config.yaml
hidden_size: 320
balance_bias: false
init_std_router: 0.0189
norm_eps: 1e-05
qk_norm: true
attn_scale: 0.13
parallel_block: false
extras: ["capped logits"]
init: "normal"
init_std_o: 0.0
init_std_up: 0.0157
learning_rate: 0.00608
lr_mult_qkv: 0.7
decay_fraction: 1.0
decay_shape: "linear"
Below are experts of layer 9 (counted from 0) of a mixture-of-experts language model. Rows are named router (the router's row for the expert) and show model dimensions 256-287. Each number is 200 + 40 x the weight over its row's rms, rounded and kept within 0 to 999.
After each expert's rows: "comes after" lists some tokens at least twice as common just before its tokens as in all text. This comes from a sample of Wikipedia text that the model never trained on. Tokens count by the router's weight.

# expert 53
router,188,233,205,227,196,258,157,158,231,157,238,256,176,137,248,274,239,183,245,195,137,195,207,198,225,211,151,209,260,173,180,251
comes after: "of ", "in ", "'", "for ", "to ", "at "

# expert 41
router,204,230,172,294,250,217,181,213,260,189,224,271,209,170,130,226,208,141,253,220,234,188,209,171,111,164,208,156,238,230,288,172
comes after: "in ", "of ", "for ", "es ", "during ", "on "

# expert 51
router,226,195,169,254,203,214,178,244,171,242,172,232,176,217,170,233,171,155,188,212,204,270,154,192,186,238,214,183,231,148,165,176
comes after: "\n", "\n\n", ") ", "- ", "; ", "for "

# expert 40
router,242,186,258,236,179,264,173,187,163,283,249,210,200,191,190,156,216,131,152,227,184,103,222,271,191,154,244,216,153,166,163,251
comes after: "| ", "V", "T", "F", "L", "R"

# expert 47
router,195,141,183,152,122,183,135,210,270,187,184,225,183,190,238,154,180,202,229,208,198,224,202,184,161,232,247,213,221,183,230,147
comes after: "- ", "| ", "was ", "(", "–", "were "

# expert 15
router,219,206,158,215,256,161,232,104,196,197,145,230,252,180,226,231,212,179,157,260,218,220,302,209,251,167,167,148,211,172,206,213
comes after: "| ", "B", ". ", "Z", "/", " "

# expert 2
router,237,219,147,157,238,282,223,182,215,160,124,198,261,204,176,146,175,173,159,184,217,198,200,161,148,253,219,217,197,215,246,147
comes after: "|", ".", ". ", ")", "==", "s"

# expert 57
router,185,160,146,266,208,239,216,142,204,128,232,209,195,220,183,232,195,201,268,219,205,225,227,195,172,196,280,221,179,215,205,250
comes after: "- ", "\n\n", "\n", ") ", ". ", "for "

# expert 49
router,249,243,202,179,162,231,212,124,200,170,220,173,170,240,152,185,178,162,204,198,156,103,147,181,210,178,249,228,228,186,160,234
comes after: "to ", "was ", "he ", "and ", "were ", "is "

# expert 14
router,271,133,110,312,151,230,204,200,176,276,177,241,192,229,191,192,215,215,173,221,234,223,201,160,232,192,242,254,194,191,214,233
comes after: "|", "the ", "–", "201", "200", "202"

# expert 39
router,211,214,244,106,239,230,219,214,167,129,214,131,281,215,191,164,222,240,237,195,261,181,236,292,191,186,186,244,216,234,206,234
comes after: "| ", ", ", "to ", "of ", "in ", "and "

# expert 62
router,182,281,204,190,215,132,144,191,191,214,195,229,242,170,213,198,177,115,153,223,186,171,197,166,174,196,265,176,159,156,255,209
comes after: "|", "|---|---|---|---|", "|---|---|---|---|---|---|", "|---|---|---|---|---|", ")", "="

# expert 63
router,261,184,239,230,247,256,206,178,150,242,190,190,212,162,147,185,256,217,210,191,236,120,271,214,186,195,165,160,217,166,229,168
comes after: "\n", "\n\n", " ", ") ", "He ", "="

# expert 9
router,120,165,192,227,229,208,215,173,179,269,153,253,139,272,273,238,170,190,217,192,218,149,150,147,227,248,235,206,275,220,221,167
comes after: ".", "==", ")", "===", "=", "|"

# expert 7
router,164,156,212,207,184,228,131,198,169,308,226,197,153,197,158,175,263,241,133,108,182,221,174,209,169,198,192,210,211,202,188,192
comes after: "the ", "(", ", ", ": ", "The ", "K"

# expert 34
router,229,168,202,236,173,218,147,122,167,265,207,238,237,277,229,278,219,153,167,132,176,198,157,172,194,231,221,199,174,208,232,229
comes after: "\n", "\n\n", ") ", "\" ", "5 ", "1 "

# expert 17
router,207,147,179,193,211,216,157,134,195,214,271,169,226,189,242,247,161,190,254,250,238,180,176,254,169,164,205,191,177,188,156,153
comes after: "- ", "the ", "and ", "of ", "to ", ": "

# expert 32
router,201,184,205,176,103,148,269,179,134,194,234,190,215,168,191,259,249,213,234,234,182,283,223,204,231,230,203,233,158,159,248,185
comes after: "| ", "- ", "; ", ": ", "his ", "with "

# expert 52
router,211,106,239,261,129,108,222,203,207,104,202,268,181,197,148,244,236,161,194,207,200,150,184,199,255,234,221,201,192,170,214,225
comes after: ", ", "1", "and ", "2", "S", "4"

# expert 8
router,195,166,195,261,188,198,202,197,228,208,215,211,142,206,163,229,213,165,134,116,157,265,194,185,270,188,223,203,214,241,118,166
comes after: "(", ".", "was ", "–", ":", ": "

# expert 33
router,157,274,168,205,264,276,201,219,223,173,166,285,216,168,192,138,217,156,216,181,157,236,146,194,179,240,225,179,211,172,252,199
comes after: "\n", ". ", ", ", "ed ", "\n\n", "ation "

# expert 21
router,145,185,148,211,208,202,145,220,209,228,165,285,214,162,197,183,182,207,220,262,204,241,176,145,183,266,229,188,164,210,302,211
comes after: ".", "==", "===", ").", "s", "|"